Experts of a small language model.
Experts: 64 experts in each of 13 layers, 32 ReGLU neurons an expert, a softmax router.
Training: a variant of Muon for the experts, 335M tokens, 5248 steps.
Below are experts of layer 8 (counted from 0) of a mixture-of-experts language model. Rows are named router (the router's row for the expert), gate (a neuron's input weights, with its number), up (a neuron's input weights, with its number) and show model dimensions 256-383. Each number is 500 + 25 x the weight over its row's rms, rounded and kept within 0 to 999. Numbers have three digits each.
Before each expert's rows: a language model's description of what the expert responds to. This comes from a sample of Wikipedia text that the model never trained on.

# expert 22
Prepositions and verbs. Prepositions, conjunctions and main verbs in narrative prose, above all with, to, by, during, after, had, as in escape with minor injuries.
router:479489488517474534510480488484500494506484493488495533517479462536515481493478483468529477485504540525495508503516479539475540479506519500545490545481514484500522532483521505540484492487517470485513506502506473483499513497485503544509504555556477482470506512502515466496492470507453514489465501497518495495511497512499501447503521449483500468486515504485506503492501496462455509490493
gate0:497474550519524479487485504488470550475521485522514449495505507532490494533498507524510511436522529465475494523503528516473493504483494517466471521536477499486484542473444511461502512506537502541500489478495488471491504515499498503476523464503532509482511495510487474506518490484498502506503508476472510473501526517495499502520540433485505481523466477475518536506494471528512524502514
up0:538506504488506453476519551459462525515478517525487505512508539547445489521480482527494512487463467492477523502468491466523493534528497474509529461422487515515462529460513535527473477507483498509488488493516509499532514518484543482481518502533459488474517468517478468479507540482533435479515539502473480483512463466528504488531541520454475491499465529513471517487516472491529484563469
gate1:498553459539498485510485490483503463508480470523486493527500482442503501528480528495522481488466463487511473479524473509523511511482484526456529482500544502483511515467494540442517500539497514514522460535499505497504502467465504490499465548495507536482530465511497455459499484516529489557466578489510526506521517491499485512463484493523553522472502506523512499543501466555468514514496
up1:456506493493514524497524508485534519471490527482463519510483514487475532451514483487482506473488539516486483505508509507496502476475456455501496489504462489500474488487475490480469478498486439550536501478504489516502494527501455489516487522493456512522476501471468473532535491470506501463506506508507514506507504515516466472510488520476530466521520498536506516529496480489472540488536
gate2:489493542500503480480509496465516453449562509416540508495499546518501495496489506536506470481528509476485536518527495530508500509522525505441495484507485486489498503496515487498497480504486518481517514530499481499488476485524515458569479449500509535527481508520538500478490482492520474534512489528502491493483491505486489509459453486511471498494499511545530465497495492518509545501508
up2:481508549513532514522517515489496485474517533536480544523532521469511461525479448535482486467530547518466509513444486516499528512506506465513541512510511514483499482515534470485486491471517492507551521461476471472490526538486522447480513498502453520498470528484513520464509523459481455494501475450475502468469538484496470507493482549543503439460501528540505488508493546509493551506551
gate3:529509515515490516522502518488518489451500497511520502449523476510475491522508510480500484506475491511465461540550531487503488522491519513471477529489530505478495448493541508558476466509526488530505513486509488490501521465476478484513520497499461493473534511485501488468511506547524491498455519475530532491498540526519488457438489457473485502454496517485505510498529433477536528529540
up3:525462513514489509460527505488481502532479496466462522526508484497517528450513482468501492498495485523507505459485473521533507453505484508524509516534458498506530448488488497530485461492524510550509501479500493455479482514513535488443526494516445532535506516485482511522483503548464503467488512506471506514519495501490495509520494485517494508479501469566509509525552576491503508464492
gate4:516527524506485494481467498513472498516472537493490478538546511517511517519524479493483514498498486507531522487438485517483491473519497459532504457471526483516507510524503497531400493487494527531507504470516488503507498506477559480487513496525486510486529488521492485437539546487456483497493541469506492472507511476571501472506492517476517458493497502540532502501517540483523507512495
up4:494473465517517523477500510507490520442505500480496469493487523519475520516536459493484511508539462458492513458506488523484503530511456578499505507493501506501510523530490516504528488539496473467504534488503485475513535555517522494506480537486497508474455476500507470520504486510506492485478460476483507527506476458493543457523500482513498516530490537501486472508521543490526503494468
gate5:537477502469483524499512517498477466503493513519494483529505531496485445481470482530484503478479501507485442500500518475522525499498499539527522434528514504476529459492463507516526476536519496535489529501508456490528524511493508467495491482490442508508509510486462557492496521471516523474479504492503468502521458454509501515494514493509496487523479465535544456484554466493507457497484
up5:520519489463508487458481488521497567503482500541461502532468533481432517515531527502516483523506525470549490521520521467506488507490490500512479399511516518508486487517481516485492483513533469494502518460500524497473475507473490484472480480544533529478504460479461535469503519507531533475512524501478455470448532506519521475525503494490496549490502533484487513532486475533498482500499
gate6:572519523500482535517500492519498487527515538474537495478488501502492491486503484463460509509493498469513501518530513510506540474486461559467448507531516521497516482510492475526494527543473489520482503430492513511509541532501519451543498521491510492491524491527450545502473483549511492510478504536500561496487506485511560513486544499512514475500530471528513486511488506491485479521459
up6:578534491454464490531521469499503477541494466442523520455522481472514487510467473480540491511483510545517439488471481526505489508493514541472457487476506458531540466496526510462495496468489503499475494530499489480529548511454442477499439550515514490484493520538550500491490443474514473548492468512466452558486510496432513510508521477521504540470528509484501529538527538468489524484514
gate7:506457507507490524484476497509464512505490453487512480512532505535536517453555480510479473535483480485502509474506534521527531495518505503468444468481496515511503497477465493542482488518506521467486483497490524560453463456508504527459506514508534481513541527473485455491496482496458468496453491477537505509497518465520498473481532492479501484504501555510527498486528495442519462484509
up7:526532516512509455493540501484470516516559477472500509493469486463499453522498518519501451463463516492507469511498468498451549508474482536496492521568487498491537506479491531513475525523505489526461518508550508499509565493497474481490482490497497515526494513479483504481525472454511485477510473476519496516501481474455496493492464505502531534452556456524477483494501515500529459461458
gate8:483533518434504508486528506489479500524475478496451485487472440462511542518461499487460541504506520528480463485514456541530528519523496513479509488493483518470519539482538493455545487491467553511490440496498557475472498526547466533452549484471518524498544485513510538498496526476513497512485502482481505508488491497466506496520477497467520480474483488542495507511506485488511476505508
up8:474448517494478532528477504488478469510473507451483501522487546494495494451523521484519491512540461528478561518483518521527494502528500519493517530526565449462519526485511548533526474525490511486478472474490477540555493487504507477513508506496486469532468511474515517511510489523499472530544499474491499426467516439536522522530501516448479491486469510494456458484525515497524475477499
gate9:499525445523515511518534519481521445463459502436526496470497483475494510529530501498496509499486452463485558450508504514506502497499459505526496523526545450470496474504530499482461492539483491523538479462547468514524502510519493497517516469469505483495504499460512499541513520485500470510516500493501498489498472549483495496498481473496508488474506543520505543544507500552529549512541
up9:547509485503503529508482465472522538540524471489510482523534499520516513486491538448493492519493506496459508481514533448461523504539496490514432495508506544528511522493467509489500463492540531460518479491496496515535478470492500477501457570497503488514469474498503486506466502493527481495507503554502539538477513473422482511505522508441504525473516501470453524462495509492467487492486
gate10:500466500524538543480510559480544513491514516485515500456467512540464443517558567523536534529505480485488507506533508506524462532508451508494515477487550528478501457448516502505492517503503479498486532497470481485565492457497511467477505529508478521519471520506472463489505518485502532497500530485507539490477482503542485503489524504491493525551528527521510496472494471495470537471500
up10:480493456479538485489517499471449501512507494522500465553439459468509537524539511503480521492510480528569505488423494469504473473494484520485490455527479530509474561509472497537490497525499492469484512495501514494504483530532489476456517455498501502471498460521459496493481433517465528495496538453469494487482535502530539502477484477518490520534515480504491468474469477525511521488532
gate11:461492519460492503500469492469469544472465495488466546521499450487519496472484478503472477519512508457478501513478483485526447486506518460460518480490506463444518477491485552491510484477495459514471471551506494478509458511502506540455475515465486486548481523505488519482525523512475521530474455475493501461501492491531511459528537520531510472525478471511524498542511495511490482506493
up11:480471473496504509513458501533512501499466478533503470556484507502500506461546484450487526490456460488484478475495505497482473535537455462519517514494507455517534510512528496475484511539496505492520515535513513497511528513496538516528475496506541481489520514464497554503500488551486505526517501531465515527521489478499509496459482511457459478485527538489474470508482471480555556430509
gate12:492506478478481480491494481536486502517508508506482493471537542522509507517477458459509508520522535491509478530494486471494518474538494479440448518502533452480467468557465483486490514490489514497491531479494540505492483519509476495498502500540545486530510511489488461567482500535523494477518553522469476501488573477543545491504510514519511509528481527525470486468496487486503520496483
up12:451493459550504504486495514466492488502490496515514487511538479484469502493504481471471562481510488547531517515527506454507478500477540513513529455484484551477535513478530523523513528485543527495536521517512497495545513504483522473523511531468480497498463512524540474486505530417476506564540513531500494509508488525492514545515457506474493517516521530484524484491492477467520509524522
gate13:491512537499504488507528498500509475492497492504495465490524503526504541533467517530458508528490457462457464514525486507496512486511481484455518444502517533487501527463488497478516456468499527490514483527535518500501512492489487490467480496492477530495516507487494479482466494490492500516431538525517527500510538490497479524545508550474557467471472489521517507509550516569508512520515
up13:509505471494526488470512487491541505503515499476538470475474532535499499537513544475501502497512481493459523530502529497483518475479500488476520505543512466516450469424530496478511482493511521496547468454465494546543437504535492495513503492510491504530465465510490511511474519516512518513540523497462533521487531504462527506469495460524454527475536509500480543479520479541484532497533
gate14:525504527466510523488500509494519496530502528508452495483473493523497475440479491497505498490510536520499532470523480515484524495483565555506497464557545480480535534533512511482508477534471492509494517536509471486492480487499484473507531482491483480501467512515537561495476472527512490554527459452521485504531486485478482504518513491482503508530496473479526458503489510476476524464480
up14:485528464475502520509518478476494482484531517522524545476543509444564545543484501472499521509528448516506499525516480460499508478526484527502503466488512516530487500507527527520520529513478546479476482500477500485483517471516480496479466502505511527427480499503480484491490509489478487521460525502496474501528498505542522478530483525488488455500530553524481496471470467489490478533529
gate15:514472516476481500478477518506530488506502482510458508504476480509504505490461518540491485488511518486484462494469477488479520496506504493503550431489535485474490508506471517505516482498506492502500529505479552531439489528497502497475519466485511526494497503517459527456532502485525485503504526490477505504522512417494511498481484499494487534484477522552500504469492526534555455519477
up15:454541501486483511531500486553512507486494480511501466490533529551484513549501503506475508496499464451506507488490514457520500534553470463489497479484527492489495520526501515492489493540515492499483508473498513509522495500481508522507465493521513513504531512520509508513505490502564510463521490528513524526523499491446526517534493541499519457530491505539457555494500513537492518485503
gate16:513514503527534453522477486507506498529515493541501474509515532476459483487543508474498517501447454512485485461512510520520483513565456449525507486491495489533519500519493499505480497509461564511553504476511537473480469551541532513515494509477519489495496452474470454471532469501503513515512557506471494476524505514486519486502536502463424501508492491505499515522502478462505529471545
up16:542479501505495499468494479484537522524498523483519507544504483513460439500491466508528466528489468481512503512509475504486547507518487508453533440494477499462478499499485530467514487493550465504508518534510502508520502490493473467489523520519489519500537458478506514429491455496504502498459499490490531520505517505496525543456509490487481488470495488515488531503479472522494539527481
gate17:509528516446500484492481484517509569559474490521495513524510517532514514487474495498487512466484503498536483466492485523490450494498508474454478457538494553527464490472450477478473494466533486513525511511494484485466466527515523521448499511501488503543476526512481491525528493497448478516533497510478491503505489466511498508524555508533588519500523469497509514520510519564512514529495
up17:462465490495459485468500509457541486491453496549478463503490480512483461459538490530531520495536524490477499488502533469496475537521550481466508542499484503464480487501538508486545499526499521515470532519495516500531501529526516525520540525506497489499474490500521543554449510507524498508517507509470494490488444528484516499461531483476513519548461472481462497520504496523507521527522
gate18:462488513518476502484466500494523495463510511501477492501467495470491533497540515513523495473533513519487487492465529492518467464554476497494507520523520506491514508530465458518549478486513501493554523520501464527495484525534549469533523458456495468509515488481492553517478478526503488489549492526487503529522523488529506495507491569466506510526499505512511509497515497477460544463502
up18:512519516505452522508515446488476510497519499533481531504536485453496525518511480498481497483508435532521523479440471497492512484521509469525534488495477555526561520493519544473463504479533534468495467482476472475505481520513499495523478514459518579463463500483517484502550494474488499514533460496481470494492491495483515457533489526514511460516518548483495544496483496485508485487530
gate19:488485500487514502516501494476478482487492472488544516484526557501483496522508511524478496498450490473487537490469503468527471500521502462487522494524496488541478540501477512452529497459485550497510488516510491541528500413556460503482458502492508506450495484521471491469532476474479518447511538519477466467439498486511517514478520569512510480560505495530543480502542487517523512506491
up19:487484508540465472472522434483437480498507501519482454508522509526528520524469492476470460482472503472506483450455502495510517501459477451509504501456514497510530497529494484492482475497525537501452543521503527489495510434490481506516484508506466540503540472531522481470517532461502516488506515482493473514478484519500507495501506496479458517480466493518530504466530490473503468452507
gate20:500461496462451486531515486545480445510484531485469493482539526493470484454518477523514554455497520508512473469497514456510498512461470492521510496535440490472549487518479512502528547531507485518565500490470434473548509548520470493481497463481477475538518540455506493533462513519488494509498516533530485515531510490485504510526517489506482443516516522545543507504483506520532516487480
up20:505517498527466477491497458493516535456501505504526481506483478492497486448510497478531490511496486476527506467486497462516466465526476486500511472477485486483465503518479512495530507510562467529465503469484492465514514481484498511442470471498528480479505507494514533468497460485481510467445483514522518479470498496497519562505520461522515497518554524529480512526508490516452509474442
gate21:504510496509516498533498506510500493481473493499518496495510485466502527482508491528506439493479551520501480523489535542480478471490531546476491524492509522490530526507484482494506514493514498519534511512520503485565514515502453457466498465503472532489527519514564455438490514503495487480510502452489473481486490525491503490509472460513471498497497500487483474444494538499533474503531
up21:495473478505516507515524471489531556507522518495544475515507469457494502500496519474479515466524456501494512529536531521479504475531522476474485502529484477487480486489458465486471484518511517497530507508490498442472472486503511490525467498516505523541512504523475479533519504482499439547521525506479523485472500486442496537506479475487461519497502498497481547492498450482476522472507
gate22:492511502514481497473546478514508527487479528478501526477534469456515499493489519502530482485508502483532484457516477477522515553488500499471529483495517508528506499499491498480500481509458481502477502550502505515536510472489458535496491490499427541487488512501501483478553531497516539504500465508524487463491468477519492462512520510538501538503468513566509473537496509493476521518505
up22:501500469493519509517523504515444467482479460530549531486573494507472526513487524504496479492494511545456523523461561510483505507506525472502451498524518459487485504503528487549510530507490516503507508474564516531501484547478496511484546512524479483495509475463476465500513469539486504484503527476511542476464514539534500499461503498471522495480519493527507466465547492476524498519483
gate23:466502499509500479493518494514455500486537482470509452513475468496556497481501490508460516512501528504554492494432495467514503507484511496484522517504507509494510497486541472469515500453490542503458496507502498526534491456529462493536498499473505504493495517522530510542492484504475542556492534545453520515490503551484535481501505525497479523530463527507483521472476503498520505506541
up23:493517492529478483512465556468493518482509459475512505469474497487493513519529531492511511498500498461544502512532501481478565530505510490503500487476493530454511504504550499471509491478518520494488516484492529555540505458532563493492496493459504491499521497522511488502518501502480520466483499527459460533499486485449501497521518479475489528492470526460489532483463494498486483506470
gate24:477520490526510491468523514499481495480458505480473491554479489534482507485490546491540496483533486528478496517475551489478512507503498467520520521501467506460532484488530515510538481512499487508477488474503510516490471527525561495472554459486480521527512529498481514519493513492525502526489565507480508472468534506481525514492464521507535500535488491479504522524495501535541549502532
up24:481481512503530482527473553486459507485480531551541490525464501483478535501498493496476456510500533507500477519496445478466520516534541470470509485517501496473442468520534476517503464487479505495513466495468493538498451507554481482510536482508510483507480520455481524473496503534503524483471504511492524500500503500503515527487488484523477515497516493497473517483550457511503507519488
gate25:544505479508490462490508507549501512518478504490500492474485485535473483490475496548524499494449508504455518457477561480447517537529514465521483525482440507486518500454472462505456514530518475504480531491531429510525499501493508444537552489529480517489498514474513518496485525487474468497485509546521520458470519517508550526498472515463523485489523486492515503524518498504515525504478
up25:472528482494503528519509493497468524521482491523465501480505493486502538473499472482475504495489515454528498478485423495535509538522508506534492547495493485508557533496519463456525535499480483481519548526528513476497522547455476502501539468500461482515512524458526496507551503529517522511476480453475527468554485484490472517487509534559486480493533559496502495534529566495519502509514
gate26:501529522514493470482502530524480489507495526520487445484512508505509504455511517484538524475475454489521488466511489433512498501444480481521530468497518490471510474522507521506485495497501451547488519513495491520483491492488513537479556466477510496512483564471510476474550514513482509524477494529529537462501473508519509496496482501523476465469500489537490468555485508512500500536499
up26:479501497498506499535528473471531508517508476466509503490499482522494520461447473485496492474460503488527477557498513488447573511496513527489494504485515472488505470518493492474484469531504506481516508472476461483515506496485536482530502491532510502499510501483484511525507532475523485509526514474444510531497496512534555482506470534535498522549499496537504505476511492532485509552483
gate27:498474472521474497497471543490570482498460541494541505503505546502437517523537520545503475490512487534501521528496534500478491467483534482517473502485528501524514478507492491501515533484518503462498560511495576500486494496501488467496514500499500509492533494522519488523485503502523487502517490510502471491498521498483479516487473539471484531516492504476495534456476485456493522459492
up27:510505495452483484514504446553530526487468493508526519497458490497526545481498480477497530519494499487512479525473479523420480498530469497439503493511524506496517525465511476504508524525493510481526525515507506516499490552462497529501467500473543491497511489507536484533543514531499524562484464506557499475461480456494496514493472487476508488474487488514487536508463497505515536472507
gate28:497506502479485436485512455487505494455542486486480481471542518484502506532475522494474487498458478459547501523522456516487473536482512459532496457497461516541505466513540466510535487522504507470438508518481516503496540492523503501499491461519518487506496496486516488502534503465520495501521555514491521482453492527479503529489504508472482530468495522513488490503503451510507499443512
up28:509530551489530514527532498515506485535456516480501432534530526513517509511511516520486526527530478519445540496476485493529539483516505470489546510490511516501485494553526486497473532483472502499515489513493509461481502497482513455500551485437491498541451488512515510493464531508553518544478470481468503541498487471530494496476504515511466483532475514527516505488509510500549499559516
gate29:493521524496508495485553509490473510489490512488512537522500483546515518519464456515487497547488544525515478509502539508511520528482504496515470491525483499511519503509522507478438505506473503508508507472462491547510507496523521485467517499520504441477482504481474474510487482520482480544524484533509475511494492503518522558540556516506449498515528501531524546501506506473500462513533
up29:527542519466487496483491551491518492526516523510518498454504472545560493467477498569509501509505486601527491546513474509529518503462444515488488534521499489509488522499479485490511541511500485525526482493457529494510495516510574481466493490525487478487531486553462512499489481532462530522496547558503510492528504487546494527531481481556491485516494502490498484499486502489520450543496
gate30:506482522485482490513462492495522506499526537466457513552496446525506457487503490525537489503521469503508512506483516507499509493519470488509531488510513541504464474502448438536469473508509493555490516481524510510519508527528490493495543536521497461467521530480481506513518500476482519532512518522463485470492566493521523508495514533495487506521513480523507494506502485502506508502536
up30:491496474485486517460498497515487499512489523517506490456492505511495476441497482521488510508473549468519496507464497549510492530467500486451483493491501505501476471494540506481479485523464483531552487500483515466518547461533500460487469515468488550508483478532477485473508557496458488527465506515503501483524516485479487512532505457530507527489494524519478556485523503530506460478546
gate31:502470504493504484547453484517516529495500490538505524449448497455446524477483505459515470459464528481489472481504461534515479475491504477456505530483501484482489508513530498556518521451491503490514489455498470542495452490499468544484490509528527489516550496512454481477520505532506515535530521464530487498474529479522492471507475508523528504484483499499493520526491495507524500467463
up31:486508513514507490466510505512522515483471534509485489483481535499485553500488539480530524486503516502464527537525490514504490496468522462521506504549519498492516506530516474526533529500454501484511503472459501540519483500533504501480498527510510502521493499539462543488490490532487496571499477515498506528475490530474476511528488478489498505518465460537487499493530450484468504478497